Weights of a small mixture-of-experts language model, trained from scratch on English Wikipedia.
Training: 222M tokens, 6769 steps.
Below are experts of layer 13 (counted from 0) of a mixture-of-experts language model. Rows are named router (the router's row for the expert), gate (a neuron's input weights, with its number), up (a neuron's input weights, with its number) and show model dimensions 0-255. Each number is 200 + 30 x the weight over its row's rms, rounded and kept within 0 to 999.
After each expert's rows: a language model's description of what the expert responds to. This comes from a sample of Wikipedia text that the model never trained on.

# expert 2
router,167,168,171,218,177,170,242,238,245,176,236,171,229,226,160,158,159,221,230,210,241,220,149,170,204,158,152,164,178,168,245,188,175,160,183,223,179,158,243,174,175,184,170,240,173,200,170,162,160,188,155,160,164,226,214,217,174,227,169,234,241,171,186,169,218,178,232,168,211,171,241,221,255,170,167,172,247,223,198,205,228,171,200,161,163,196,237,225,237,241,230,176,234,152,200,174,181,175,169,214,176,231,223,165,230,222,228,181,173,170,232,224,167,239,194,161,237,237,210,178,175,206,198,176,222,185,226,165,233,173,180,205,159,217,168,226,199,244,213,242,224,161,224,176,163,229,234,159,182,158,228,187,180,208,212,234,232,186,222,190,213,237,161,227,245,166,173,248,159,191,228,176,238,232,183,187,158,187,248,162,164,167,223,171,159,164,167,231,217,169,167,219,242,227,161,178,193,167,169,243,178,164,159,177,205,210,210,242,238,239,173,171,214,223,226,169,173,164,172,178,169,175,224,182,223,215,199,174,193,235,241,186,190,163,237,242,205,226,177,189,150,240,229,190,245,166,220,242,202,236,209,238,169,170,240,235
gate0,200,144,231,195,214,223,177,202,163,200,181,222,194,180,207,214,185,152,219,202,207,198,226,201,170,207,187,180,218,213,242,215,246,257,177,219,165,205,158,217,243,159,213,151,230,198,221,201,185,182,222,169,249,200,211,227,234,223,231,192,204,180,203,186,285,152,208,214,182,168,205,206,222,210,224,232,201,215,202,198,158,239,219,177,183,206,209,150,210,184,97,164,111,220,250,230,232,217,215,291,219,191,216,193,214,168,168,125,151,215,212,186,224,161,162,180,176,178,247,211,223,207,180,219,177,207,228,213,200,249,193,177,243,195,230,241,234,181,211,189,216,141,217,113,172,200,219,228,192,198,198,217,182,192,213,175,190,193,198,178,126,238,162,231,220,179,179,173,159,233,162,162,223,217,186,187,155,220,239,204,191,223,201,114,142,236,265,175,157,239,196,259,179,180,194,223,198,278,157,202,233,196,243,173,183,244,173,169,168,201,190,226,170,177,175,179,191,168,197,217,182,200,202,201,239,216,172,169,226,218,215,207,167,188,247,211,209,178,227,185,211,178,209,174,235,177,208,219,180,226,227,221,185,220,193,234
up0,198,224,197,188,137,222,187,189,233,187,190,204,215,246,193,143,218,209,204,170,221,205,163,239,223,202,206,182,212,172,165,170,147,150,238,246,222,232,184,172,185,203,220,228,183,177,189,210,234,197,284,216,207,182,164,187,185,227,195,207,235,221,202,208,189,185,181,198,174,216,196,253,190,190,209,186,199,173,175,239,197,175,169,242,206,179,211,162,243,255,197,211,280,153,149,170,212,222,167,148,204,258,193,186,206,180,196,239,240,152,181,194,153,194,187,196,200,229,203,183,205,178,222,174,203,173,227,190,239,187,197,265,170,216,239,179,188,213,187,282,216,235,253,218,266,189,188,215,170,183,197,180,246,207,229,227,206,213,210,171,210,215,220,188,150,165,158,269,220,172,194,179,160,234,225,222,183,156,149,185,239,227,150,324,218,214,191,229,252,213,199,187,184,206,160,187,194,200,203,154,164,148,147,193,214,165,203,209,229,189,227,177,224,235,158,226,169,205,197,169,239,195,181,187,196,201,203,255,163,179,165,162,255,201,181,227,229,215,231,170,231,225,202,192,124,161,180,172,197,197,254,213,174,194,173,197
It responds to: Opening parentheses, separators. Opening parentheses after names and titles, e.g. Cutie Honey (2004) or George Ryan (R); also table pipes, dashes and born.

# expert 8
router,176,171,168,238,163,157,221,223,229,224,232,193,233,229,177,161,158,234,240,241,244,213,175,162,217,151,204,158,174,173,234,222,155,155,182,227,195,159,227,163,162,168,170,228,163,203,166,193,189,166,168,176,176,218,231,194,173,239,163,234,236,168,219,184,231,207,225,182,156,169,227,244,204,172,174,178,231,234,224,235,226,160,166,166,165,167,182,217,245,243,239,170,237,186,205,156,173,157,183,227,172,212,240,163,170,225,218,185,162,177,229,220,163,228,193,168,247,224,228,164,171,233,198,156,223,233,235,171,233,194,192,226,178,231,185,221,251,195,229,232,237,166,195,166,161,223,239,161,167,164,226,242,222,199,219,221,234,177,220,155,241,222,166,223,229,182,177,197,179,168,243,158,236,226,157,156,173,174,219,168,159,160,244,164,169,172,180,223,221,186,171,244,221,242,160,150,197,195,159,244,165,176,172,215,201,234,192,198,223,236,156,182,217,228,227,172,176,170,230,175,174,193,240,214,178,230,192,175,159,232,237,184,167,169,226,235,197,242,179,168,228,229,197,182,236,171,242,203,233,239,203,221,189,162,226,229
gate1,204,199,196,210,190,229,302,186,189,219,204,191,215,222,244,236,236,156,198,259,210,208,202,209,226,196,214,214,214,203,174,147,200,203,177,169,206,162,157,209,217,215,275,171,209,197,189,205,183,181,196,211,213,196,161,231,211,189,199,245,175,180,153,213,184,222,251,207,234,197,170,169,126,148,218,238,246,214,205,210,171,195,235,173,148,223,198,225,170,216,209,231,179,224,221,212,267,162,189,227,186,204,253,215,205,211,175,177,170,222,154,226,190,193,173,256,192,125,223,188,183,222,214,241,199,267,183,195,185,179,196,157,191,203,172,191,158,135,236,167,210,230,219,222,145,139,153,180,199,182,180,176,240,151,215,174,156,227,159,126,171,199,173,198,130,193,252,229,187,184,235,203,194,186,223,154,199,235,159,180,182,178,165,214,247,200,181,207,167,259,222,205,194,201,174,219,194,160,171,215,187,163,226,180,195,164,186,196,197,157,207,161,194,128,231,239,242,246,231,200,262,238,188,208,181,239,214,252,202,194,190,213,180,156,206,224,204,213,183,242,256,211,190,157,204,216,177,200,186,202,171,185,147,170,229,197
up1,185,160,223,89,193,212,214,193,226,176,197,185,209,194,182,139,177,185,264,233,196,211,167,191,160,240,210,241,203,212,183,194,219,249,150,219,230,226,160,225,226,176,243,209,182,180,254,179,231,227,224,195,213,196,199,166,190,193,217,172,199,171,163,214,192,151,235,197,217,221,152,242,209,181,209,234,199,150,233,185,162,198,212,166,237,208,159,223,168,165,226,199,223,186,168,173,170,161,228,188,156,140,214,192,217,153,198,244,214,165,164,210,186,210,180,129,209,194,185,221,199,178,167,211,170,161,226,221,231,175,188,194,207,152,244,175,193,226,212,200,219,161,177,204,193,200,227,195,174,234,162,225,189,205,181,239,223,227,183,194,200,168,182,206,166,234,235,178,179,203,155,168,220,270,170,153,153,150,199,261,192,200,182,199,208,191,228,194,227,155,148,200,212,149,183,167,196,217,253,180,230,177,169,161,171,158,145,205,200,226,181,203,228,189,171,175,157,174,185,98,216,214,199,206,201,176,243,192,205,171,244,222,236,195,206,190,208,259,225,173,218,228,241,211,219,218,180,222,137,140,234,232,152,267,189,225
It responds to: Articles and function words. Words after prepositions and conjunctions, mainly the, and, of, was, its, plus participles like located, released, listed.

# expert 11
router,168,177,171,239,174,168,238,237,238,246,234,198,241,196,168,167,170,238,220,213,226,154,181,161,234,188,190,182,187,158,242,186,182,176,180,240,215,195,242,165,153,166,181,236,164,178,165,189,198,165,172,176,168,193,238,189,188,241,189,232,247,178,191,182,249,244,225,158,156,173,230,235,226,172,174,166,241,237,191,213,225,175,218,169,166,187,217,238,236,233,229,180,236,173,194,163,193,170,168,222,157,206,229,166,184,231,218,166,164,178,243,222,160,223,217,172,240,231,231,159,164,218,187,159,245,176,240,160,240,185,188,227,226,212,178,230,228,149,229,230,224,167,165,158,180,235,242,162,169,179,217,206,181,204,206,231,231,183,247,173,224,229,184,227,231,158,155,166,170,175,227,154,238,244,168,177,156,168,218,166,169,177,233,172,163,171,168,220,220,170,173,250,235,230,160,161,189,174,176,224,179,189,162,196,175,240,221,206,236,234,166,183,234,228,222,172,162,164,169,165,165,204,239,195,222,191,174,159,170,232,219,168,177,172,231,221,183,231,220,234,239,244,178,177,241,166,227,221,184,243,222,220,219,168,232,228
gate1,242,210,188,201,216,239,197,150,213,210,199,165,221,231,142,136,207,220,205,144,216,213,275,158,191,209,201,222,178,197,217,226,191,174,176,208,142,205,201,195,219,164,212,183,282,232,197,213,202,228,138,200,203,231,205,228,238,238,207,218,181,234,211,205,192,187,175,211,239,178,223,201,191,182,260,193,200,160,174,184,157,180,195,242,206,189,244,167,253,187,173,184,248,169,226,217,203,191,222,203,218,136,138,200,207,233,201,202,160,173,215,207,199,244,211,234,191,185,204,205,258,128,227,184,204,201,264,179,247,186,205,176,273,194,234,203,236,269,158,185,179,171,215,201,208,180,193,179,145,171,178,220,162,190,246,207,197,144,153,213,219,189,262,242,247,214,196,204,196,192,177,203,131,213,161,156,215,244,238,206,182,212,172,235,171,181,215,230,218,203,226,193,181,244,192,212,172,184,236,181,205,172,203,213,237,145,204,240,144,214,167,158,187,233,131,175,178,216,213,205,194,221,214,178,276,210,203,206,204,233,203,217,215,224,233,229,156,180,185,199,161,209,190,218,198,208,269,174,240,233,187,139,204,217,244,165
up1,207,301,214,187,213,160,212,169,219,151,221,167,151,198,227,164,197,241,204,218,232,199,224,213,225,202,199,221,161,173,179,217,210,205,214,192,189,229,163,198,205,209,208,222,168,247,168,203,210,255,211,148,216,252,194,251,183,214,236,144,186,167,167,222,156,171,157,226,198,185,211,194,178,197,191,174,201,188,215,183,196,260,176,223,197,216,215,181,208,206,197,234,205,218,192,277,250,198,172,215,183,175,147,304,167,195,248,168,182,207,183,192,177,226,175,213,195,188,144,181,176,165,187,164,164,189,206,187,173,195,192,162,163,222,156,208,212,170,236,222,255,190,207,213,117,220,275,185,193,243,237,156,220,199,174,235,184,176,237,203,192,218,193,151,195,177,227,231,165,219,221,209,188,195,246,219,192,183,219,200,169,222,146,246,159,166,220,205,187,139,223,260,189,233,198,208,181,253,229,238,190,221,211,184,216,218,225,191,200,175,190,212,210,242,245,218,150,157,125,199,190,171,168,183,137,216,171,235,200,167,178,229,175,177,227,216,245,218,202,195,218,171,227,233,206,166,160,120,205,234,206,179,209,160,201,212
It responds to: Numbers, coordinates, Cyrillic bytes. Digits in coordinates, times and decimal stats, e.g. 08:30, 21.1, 9′42″W; also Cyrillic byte pieces and degree or minute marks.

# expert 1
router,165,163,172,240,176,176,227,220,231,242,235,206,230,175,163,181,155,245,240,231,240,227,175,164,215,183,165,179,181,185,243,235,163,167,155,225,239,181,235,176,157,173,172,242,162,200,184,174,156,184,160,161,167,178,223,190,178,239,171,233,225,161,200,176,234,181,223,159,174,166,231,225,239,167,169,205,216,230,230,226,228,163,205,153,154,175,235,243,243,243,235,174,241,174,230,175,183,168,214,235,157,212,227,176,185,227,238,161,166,168,224,220,154,231,211,171,230,232,236,160,159,234,182,171,222,197,228,176,240,180,169,223,212,220,187,215,245,180,203,220,227,175,189,167,165,216,224,162,161,158,217,205,169,192,216,207,227,183,197,167,217,215,154,226,227,171,169,169,156,164,238,160,233,242,167,165,157,161,237,158,189,175,225,177,150,157,173,221,191,162,171,234,226,240,172,205,224,189,164,237,162,163,163,196,199,234,205,219,237,233,164,185,223,231,237,177,167,170,161,174,160,212,236,218,238,209,194,155,170,226,225,182,179,168,247,224,205,241,213,180,218,230,194,185,227,161,224,235,198,236,220,228,227,162,233,221
gate1,180,165,204,189,218,244,194,231,213,206,206,214,213,169,219,182,269,227,261,232,209,203,191,221,201,243,153,259,241,210,184,178,201,200,185,207,197,212,220,149,196,204,240,143,217,199,228,229,212,206,183,221,165,234,216,183,215,232,176,189,225,211,165,207,201,187,181,209,201,239,237,250,194,190,218,221,171,210,152,201,190,182,240,206,232,195,156,210,207,190,183,201,201,210,157,185,135,225,179,231,168,201,231,211,172,151,216,240,158,230,185,182,128,215,153,191,219,203,204,245,243,189,227,230,227,142,179,228,167,238,182,242,214,147,232,172,129,188,237,186,247,213,217,249,243,181,241,175,194,160,192,177,188,230,175,182,235,167,220,147,176,199,183,204,150,175,198,200,168,167,217,214,244,202,175,244,248,198,149,187,188,206,170,202,208,295,225,170,161,197,205,192,220,198,143,196,170,168,211,212,177,186,205,178,166,196,168,224,190,159,204,240,216,165,247,206,207,201,169,103,263,223,201,197,205,184,171,191,231,234,222,232,186,206,190,118,186,216,225,186,246,144,250,233,235,211,161,141,176,177,218,183,249,216,224,209
up1,167,181,177,211,193,195,172,217,249,183,199,245,226,183,233,241,190,194,192,213,221,242,193,202,217,245,213,207,178,196,198,184,228,178,214,185,164,203,138,210,150,179,223,195,220,231,247,235,268,223,186,178,159,187,192,214,188,206,202,200,220,225,190,186,186,201,190,143,209,218,222,184,163,228,188,225,198,181,162,182,188,121,233,239,226,181,261,201,213,202,123,205,245,255,221,157,220,136,221,187,203,224,279,173,229,177,160,198,201,234,237,219,195,245,191,221,228,251,202,243,213,178,200,185,195,193,228,214,214,155,181,235,204,159,208,164,231,184,210,148,187,148,195,239,236,202,252,195,129,198,206,210,189,235,138,243,207,259,157,169,172,142,223,166,198,173,197,157,194,165,242,189,245,148,172,167,171,237,221,221,190,224,165,212,192,255,185,200,189,224,225,209,266,210,224,200,216,200,204,184,238,212,205,191,174,140,261,172,225,223,176,242,205,206,215,134,208,207,177,197,184,212,221,235,211,235,191,230,205,232,216,253,158,155,225,242,197,164,223,204,243,151,231,173,233,213,221,240,200,212,190,241,201,145,184,160
It responds to: Digits in tables. Digits in statistics, percentages, scores and years in tables and lists, e.g. 9.2-6%, 4–6, 2-0-11; also ordinals like second, fifth.

# expert 9
router,190,175,164,240,164,174,223,218,237,240,215,182,220,233,172,182,166,226,209,218,195,172,173,161,214,244,193,171,169,186,214,154,166,164,195,242,179,172,234,174,166,167,180,241,170,190,215,220,178,187,161,160,158,234,237,185,167,237,161,218,245,168,181,174,231,233,228,168,157,165,225,226,178,178,165,159,229,232,236,205,225,161,172,180,187,176,227,235,235,201,232,174,224,170,231,170,172,169,169,224,162,209,237,203,197,227,203,171,170,148,236,211,170,226,210,180,220,238,210,178,154,202,224,168,236,214,230,174,233,242,174,187,208,227,181,242,214,243,253,239,225,169,236,167,177,213,231,161,163,162,224,226,156,216,223,213,228,188,163,179,226,230,178,235,222,161,160,165,169,155,196,174,235,235,157,159,168,177,199,184,224,174,214,189,157,169,167,241,169,162,157,249,217,223,176,159,229,174,200,228,162,165,155,195,167,224,211,224,240,223,157,179,230,233,226,181,182,185,143,155,161,200,225,174,187,232,234,166,189,178,240,158,166,162,217,161,169,237,186,168,251,240,233,206,234,172,220,240,185,239,216,203,235,163,245,234
gate1,206,205,224,209,206,220,189,241,213,190,172,206,184,180,213,136,233,196,178,180,208,238,191,201,239,155,190,201,192,237,207,224,168,198,189,235,159,198,213,233,164,215,192,162,160,211,241,233,204,169,166,171,232,233,137,201,266,164,239,218,144,220,182,212,233,186,213,249,245,151,233,170,190,64,188,158,208,231,203,179,148,219,241,212,241,208,245,221,189,245,223,112,182,226,218,185,170,171,265,196,222,257,164,153,219,220,224,216,166,135,192,189,227,189,230,242,254,178,185,251,208,158,200,192,186,165,199,206,174,209,244,205,190,197,178,197,211,163,192,173,197,217,173,176,240,210,168,168,225,276,226,182,205,264,254,223,210,185,247,181,215,226,212,257,228,209,182,174,188,207,188,193,197,220,185,189,208,197,169,255,163,231,186,235,195,199,208,191,216,165,201,135,221,264,178,164,249,193,230,199,226,207,202,194,204,188,217,192,244,212,253,153,232,195,163,238,220,217,170,206,195,164,219,186,223,234,209,196,214,203,193,206,244,197,145,176,207,182,231,174,192,195,191,177,168,221,193,260,199,199,219,194,186,201,173,189
up1,192,250,207,208,215,187,196,179,217,217,166,177,216,193,198,221,194,176,230,255,211,218,225,182,143,185,245,199,215,205,183,182,234,232,190,244,223,212,187,187,227,239,174,168,219,193,183,182,180,180,171,204,117,208,270,188,185,184,239,228,208,136,204,199,155,217,206,222,180,223,234,201,188,244,212,233,149,178,152,214,270,151,218,244,136,175,208,171,168,202,152,191,222,177,181,209,183,195,159,180,198,200,278,236,227,189,162,209,163,166,236,181,260,213,178,226,204,196,194,226,215,230,253,197,213,245,175,109,174,236,149,173,190,181,172,232,184,174,215,203,188,239,179,253,174,226,246,178,189,196,143,199,192,175,193,197,191,233,151,244,155,121,202,205,190,207,187,231,186,132,220,186,215,199,221,199,259,229,154,174,197,181,174,158,153,176,182,193,216,196,233,208,206,161,226,169,220,208,241,239,207,197,218,193,200,196,228,203,235,230,216,189,218,188,177,226,211,180,190,216,199,259,164,162,214,191,205,200,197,181,205,160,211,221,241,227,195,231,141,186,175,185,176,200,221,168,231,188,285,197,210,180,259,172,253,266
It responds to: Sentence-initial words, prepositions. Sentence- or line-initial words like In, During, De, La, Con-, and prepositions or articles in biography prose, e.g. in, a, of.

# expert 3
router,168,160,180,223,167,168,226,235,236,215,233,200,227,216,182,175,169,231,231,223,228,161,175,176,233,159,183,176,165,157,220,246,169,166,198,240,198,171,224,178,166,174,172,229,173,195,163,190,182,168,166,174,160,175,224,213,189,219,162,238,218,167,223,175,234,189,242,179,157,155,226,237,209,172,164,138,224,233,230,229,236,173,221,154,154,175,205,227,225,238,224,165,244,161,213,163,186,175,209,236,166,248,235,161,183,225,235,169,167,199,238,221,173,223,230,163,240,244,222,163,169,212,176,177,230,202,231,177,222,166,157,254,199,173,196,220,242,200,232,240,241,172,214,156,166,238,234,165,158,170,197,194,176,178,215,234,228,189,250,166,226,225,165,224,232,173,173,154,173,218,224,169,241,243,161,155,169,165,215,166,163,176,239,166,160,174,165,217,197,167,156,236,232,239,166,190,181,173,183,233,171,167,173,164,203,236,181,186,232,232,171,206,229,246,232,159,167,167,160,174,172,193,231,230,221,205,179,174,187,231,244,183,160,174,240,226,210,229,228,176,230,226,187,188,231,177,233,222,221,230,229,224,206,168,242,216
gate0,146,196,177,212,232,181,238,166,218,209,218,185,176,127,189,183,124,234,168,156,192,204,158,207,239,217,213,203,263,193,188,254,215,191,209,171,180,212,141,254,170,210,181,160,143,179,164,231,171,212,174,244,249,192,185,177,183,183,241,176,259,179,192,203,188,178,201,181,212,136,193,227,230,156,229,202,172,198,267,185,224,127,204,205,193,196,234,169,236,195,228,219,174,183,171,167,223,180,188,224,160,201,171,232,230,157,228,198,210,213,205,225,245,222,222,219,181,177,212,227,217,269,208,231,209,185,165,163,179,181,270,211,157,210,234,191,195,249,194,249,175,170,210,205,153,165,226,189,241,169,225,191,222,155,234,225,230,176,237,193,214,225,205,198,217,183,188,195,154,199,173,172,147,188,236,262,199,209,242,206,252,204,233,142,258,194,180,192,231,190,218,183,207,188,250,189,253,212,255,214,247,239,216,211,175,191,194,194,186,189,181,117,196,207,175,245,252,217,281,255,215,210,159,207,158,194,219,230,197,214,210,194,236,190,194,230,201,204,216,228,193,188,217,181,160,224,172,212,212,179,168,204,212,191,245,200
up0,167,207,228,219,246,205,217,206,205,215,175,197,159,192,190,216,153,195,162,150,170,178,172,241,191,134,204,228,263,241,172,237,119,172,235,172,203,255,196,213,174,204,201,206,208,183,190,168,164,233,161,237,232,209,196,222,153,189,248,208,229,195,157,184,182,174,224,218,196,231,214,168,179,211,238,169,178,183,221,232,169,162,211,201,208,207,238,187,222,229,176,215,211,211,161,196,169,192,244,212,219,242,185,196,207,147,149,152,193,159,160,188,183,205,221,203,172,186,190,253,236,256,223,236,193,226,201,208,267,222,236,221,240,217,241,183,192,234,125,273,179,205,226,229,175,189,184,193,203,172,225,174,222,198,176,191,229,215,198,201,176,255,211,191,247,164,167,227,189,200,221,201,195,175,177,204,198,237,238,174,198,222,221,151,295,177,150,200,223,247,259,197,221,240,237,185,185,218,246,225,221,237,212,203,178,168,166,206,231,182,156,161,166,199,176,194,275,167,213,230,247,191,172,206,200,169,242,228,229,234,194,180,171,196,218,213,189,266,199,210,219,241,217,171,214,212,164,181,164,218,184,192,228,224,293,214
It responds to: Dates and reporting verbs. Digits of dates and years in narrative prose, e.g. On May 13, 1772; also past-tense verbs like announced, upgraded, completed.

# expert 5
router,186,186,193,230,184,169,221,225,225,219,227,193,215,229,164,178,182,216,195,247,212,174,213,170,195,156,175,179,182,177,227,248,165,162,186,228,145,149,204,153,196,172,207,230,184,195,256,208,145,180,167,184,175,184,234,164,166,215,159,250,217,174,235,151,213,230,230,239,275,165,173,229,171,221,175,185,205,225,242,239,231,171,213,173,178,161,147,237,223,214,196,169,220,195,191,189,176,187,162,229,182,259,147,156,185,205,225,166,178,189,148,224,253,198,173,173,214,225,239,168,278,176,223,178,229,203,218,171,201,177,236,163,184,233,235,227,180,239,258,233,230,226,157,177,196,148,161,167,169,236,219,217,151,210,208,209,223,153,226,172,229,208,230,225,227,168,183,270,184,196,226,224,233,193,182,190,261,168,213,172,199,175,218,191,222,212,201,232,240,213,176,143,236,225,199,168,199,160,175,230,162,163,217,160,234,189,165,166,225,215,175,180,220,229,219,196,182,250,239,172,187,165,208,187,141,241,239,174,252,173,221,158,182,174,217,189,176,234,191,155,241,214,196,204,214,206,234,230,198,226,238,227,241,174,226,219
gate1,204,221,200,246,188,226,259,179,196,215,132,187,223,147,199,199,227,208,182,182,257,185,199,208,243,190,220,211,218,178,181,177,221,185,202,198,175,213,169,243,192,182,211,192,172,179,182,196,217,173,258,156,222,218,155,178,221,214,181,163,154,227,189,162,202,170,225,212,220,175,177,174,203,208,160,207,247,185,214,267,107,212,217,251,209,256,220,206,190,233,157,218,187,189,175,194,202,233,229,201,194,181,214,215,229,163,244,206,207,189,122,201,184,215,201,204,159,224,253,191,192,233,165,206,180,144,182,267,229,212,189,228,233,235,230,195,179,170,224,223,180,188,191,212,237,204,156,216,196,175,193,211,171,240,164,234,218,258,199,223,204,185,194,177,227,177,180,200,155,202,197,215,211,159,208,249,229,222,180,216,203,291,201,254,177,212,224,179,208,206,230,188,216,201,175,212,232,219,200,210,215,204,208,191,245,184,241,186,237,198,180,198,117,262,191,196,237,233,203,181,209,178,194,244,152,147,192,200,180,167,186,279,158,222,130,138,241,171,204,218,136,223,270,130,194,177,204,203,215,167,182,259,212,171,232,203
up1,144,120,214,233,181,177,187,196,197,175,201,243,259,189,236,202,206,144,236,204,193,209,174,177,213,217,184,241,183,188,114,200,168,192,203,207,195,192,214,183,132,138,214,203,196,183,230,247,194,258,227,166,172,205,164,222,203,190,239,210,209,204,190,183,169,232,258,129,197,203,219,220,180,166,241,209,157,176,224,229,170,246,217,188,223,191,234,189,218,224,201,266,177,195,192,236,233,209,254,283,243,190,182,189,179,210,196,197,214,174,203,232,173,191,234,219,225,189,233,206,147,231,147,186,217,205,185,162,225,228,210,211,190,201,175,199,254,248,176,226,185,244,192,187,216,215,215,227,183,195,154,220,173,196,177,216,197,189,213,212,202,261,189,236,220,214,202,262,153,257,237,259,238,215,237,136,221,183,208,171,227,183,205,201,155,197,223,265,146,174,218,208,233,209,196,176,145,177,231,158,231,170,215,183,172,229,188,169,151,233,174,198,204,203,222,170,145,195,183,188,178,206,184,232,202,221,210,178,209,139,216,194,178,191,200,249,136,276,193,184,208,192,197,181,130,257,209,232,177,194,196,205,192,187,210,182
It responds to: Given names, place starts. First names and name-initial pieces in cast lists, rosters and credits, e.g. John, Kate, Hans, Don; also New, South, King.

# expert 0
router,180,168,152,223,166,181,232,235,237,232,236,167,241,233,174,177,173,224,216,164,211,206,164,182,201,218,157,166,175,162,225,171,181,196,206,230,201,204,238,173,200,157,216,228,169,173,154,166,238,166,159,163,182,191,230,235,153,209,165,225,227,160,234,219,230,229,226,158,122,181,212,196,192,166,177,193,236,237,232,244,226,168,224,178,159,195,237,228,233,222,216,163,223,156,235,153,208,164,172,230,175,163,224,168,188,222,185,180,164,184,198,233,172,233,199,161,216,224,230,181,170,247,228,163,226,163,233,189,231,173,200,201,177,224,166,242,255,213,147,242,236,214,239,199,176,242,191,177,178,160,201,220,183,237,174,236,241,190,149,188,222,223,168,240,232,164,165,156,160,219,238,155,227,220,178,193,185,173,238,171,185,172,237,171,228,160,180,225,230,194,157,189,229,234,195,223,209,168,156,220,175,175,166,159,175,239,175,181,221,217,159,179,225,235,218,162,176,170,192,171,166,218,218,168,242,224,150,162,175,223,237,168,179,160,235,205,173,237,229,172,228,228,158,208,226,160,240,242,193,228,242,218,232,163,227,206
gate1,203,271,203,218,164,247,168,189,171,173,242,191,205,179,248,186,206,232,221,212,215,194,209,211,179,186,221,197,216,165,145,144,246,178,204,206,201,168,176,214,221,231,98,156,200,149,232,178,173,196,224,230,210,260,177,212,177,198,181,252,246,214,180,188,187,200,174,166,245,210,206,199,186,188,221,197,214,163,143,226,160,208,185,184,185,230,204,219,195,182,230,234,206,199,165,182,188,159,193,259,227,185,237,149,221,217,191,181,202,142,187,178,216,187,179,170,186,212,193,208,227,207,202,126,193,236,178,231,214,180,228,218,226,168,184,231,199,178,211,218,248,235,183,167,223,223,237,168,121,234,208,260,195,217,198,208,182,204,223,213,108,184,215,186,195,223,154,236,206,153,214,228,210,189,209,179,225,173,234,270,199,234,192,212,173,205,187,172,114,132,241,201,213,156,138,157,151,203,170,207,177,185,243,215,190,195,179,180,189,178,209,163,221,200,212,162,262,210,221,223,186,204,214,251,146,188,252,182,250,210,185,160,195,198,243,217,232,191,126,192,183,199,209,231,181,222,221,181,220,154,203,188,241,216,191,169
up1,198,235,201,110,145,200,175,182,197,207,185,196,224,174,241,166,166,267,202,160,204,227,213,157,238,213,261,178,219,198,145,193,224,193,153,259,202,205,211,253,223,147,189,179,188,232,163,170,171,216,182,161,184,217,190,225,203,245,176,199,197,227,193,174,182,191,187,120,215,158,219,203,176,199,227,215,196,225,168,215,176,226,206,184,211,176,201,216,211,195,196,201,228,270,173,173,232,196,208,266,199,233,182,216,210,196,187,169,126,192,216,184,240,203,238,205,183,160,207,177,230,185,172,186,175,149,153,214,257,195,237,218,193,149,228,182,176,173,142,178,195,198,212,237,205,204,239,195,175,297,224,220,239,203,199,199,120,204,189,201,162,194,164,157,214,240,214,253,189,204,188,244,274,176,182,176,176,161,229,209,191,239,206,214,214,217,226,231,218,153,190,179,153,191,209,153,222,192,212,172,224,220,222,175,188,184,234,241,198,187,177,193,184,196,192,224,194,209,172,168,197,205,227,228,233,207,225,272,217,180,178,233,207,227,118,198,236,211,194,196,151,170,180,203,175,237,219,228,184,173,219,198,267,271,223,228
It responds to: Mid-word lowercase fragments. Lowercase word-piece fragments inside words, often after an opening letter or prefix, e.g. c-ap-italism, p-s-oriatic, arbit-ral, cult-ivation.

# expert 4
router,222,211,184,182,203,196,147,214,187,162,238,163,205,207,177,224,222,153,195,195,191,226,233,253,223,231,153,183,191,166,179,165,223,249,229,179,180,228,176,186,258,178,216,186,205,190,192,213,175,168,211,196,187,205,188,182,214,171,167,212,157,198,238,200,140,199,173,256,252,212,173,171,163,246,245,240,194,161,235,207,173,211,212,212,248,192,184,137,135,156,154,214,154,173,192,248,173,219,194,210,253,208,153,189,175,168,161,238,242,196,144,210,255,171,159,201,145,166,181,199,251,198,239,211,180,211,199,213,196,168,229,151,159,219,199,216,163,222,173,200,150,237,208,269,187,189,158,226,205,232,187,209,168,238,187,178,174,171,188,224,180,227,225,198,217,251,210,234,210,189,208,257,224,145,203,253,255,180,193,204,229,222,203,197,264,188,227,202,241,247,192,153,213,205,256,222,197,173,167,135,207,181,223,157,165,149,187,198,200,162,198,165,220,182,161,200,189,246,233,192,220,226,148,159,191,232,177,207,245,177,198,188,242,187,217,176,153,191,218,153,217,144,176,193,191,204,173,180,168,146,222,217,194,236,182,204
gate1,171,163,182,180,221,231,189,166,214,219,188,239,206,151,171,223,169,187,165,175,213,174,210,213,212,170,147,204,202,206,200,197,249,164,218,196,224,205,216,227,256,204,265,197,198,190,215,203,171,220,225,180,199,165,209,220,185,210,197,153,204,188,213,220,176,225,221,175,166,212,217,230,238,193,244,211,255,220,136,239,194,217,248,267,225,176,203,128,198,203,157,178,243,255,230,201,203,144,238,207,113,183,203,179,241,179,177,205,189,248,228,202,183,198,206,202,161,188,187,190,204,229,193,162,218,267,235,232,207,191,203,225,235,185,253,209,222,239,226,235,234,255,207,199,188,175,189,208,202,181,207,231,236,189,229,201,204,228,184,182,199,150,168,201,193,175,154,240,159,177,218,180,283,191,267,235,187,213,196,209,246,195,218,230,151,182,239,165,213,159,172,180,230,209,228,208,195,254,176,222,176,212,241,193,218,123,210,224,163,185,186,188,167,180,209,196,183,198,198,189,186,207,240,156,185,123,245,214,274,169,224,213,209,248,202,196,235,208,234,137,162,199,183,184,181,216,246,186,198,229,116,255,197,243,200,173
up1,180,224,205,171,178,192,134,191,176,160,191,185,250,191,192,286,152,188,200,180,198,245,216,179,202,176,183,191,145,142,186,212,223,226,176,151,184,184,218,226,179,207,235,173,166,231,193,210,205,220,219,217,191,229,179,191,219,195,182,207,144,163,193,187,158,236,153,197,227,204,200,181,239,206,157,223,232,169,219,247,200,190,220,167,287,189,190,179,223,240,215,225,245,198,203,200,221,201,213,167,220,168,180,231,172,192,181,184,182,197,185,177,181,199,236,190,242,200,144,212,155,216,165,183,211,244,214,213,176,199,212,144,151,249,210,220,186,213,183,175,191,195,197,219,189,239,237,219,254,209,219,202,232,186,168,143,142,195,207,231,165,187,197,255,185,187,188,236,202,203,215,216,249,200,235,201,165,231,229,182,166,199,137,162,187,211,206,162,197,169,153,214,216,181,225,220,205,253,160,193,197,205,168,183,184,137,237,159,215,171,257,104,236,226,246,226,161,145,235,179,213,228,158,176,182,215,206,220,198,206,256,187,217,196,156,231,257,187,109,241,181,211,226,132,152,220,214,165,181,203,167,168,192,188,221,194
It responds to: Capitalized name starts. First capital piece of proper names and titles, often an initial, e.g. M., J., Th-ailand, Cob-webs, Visc-aal; also opening quotes.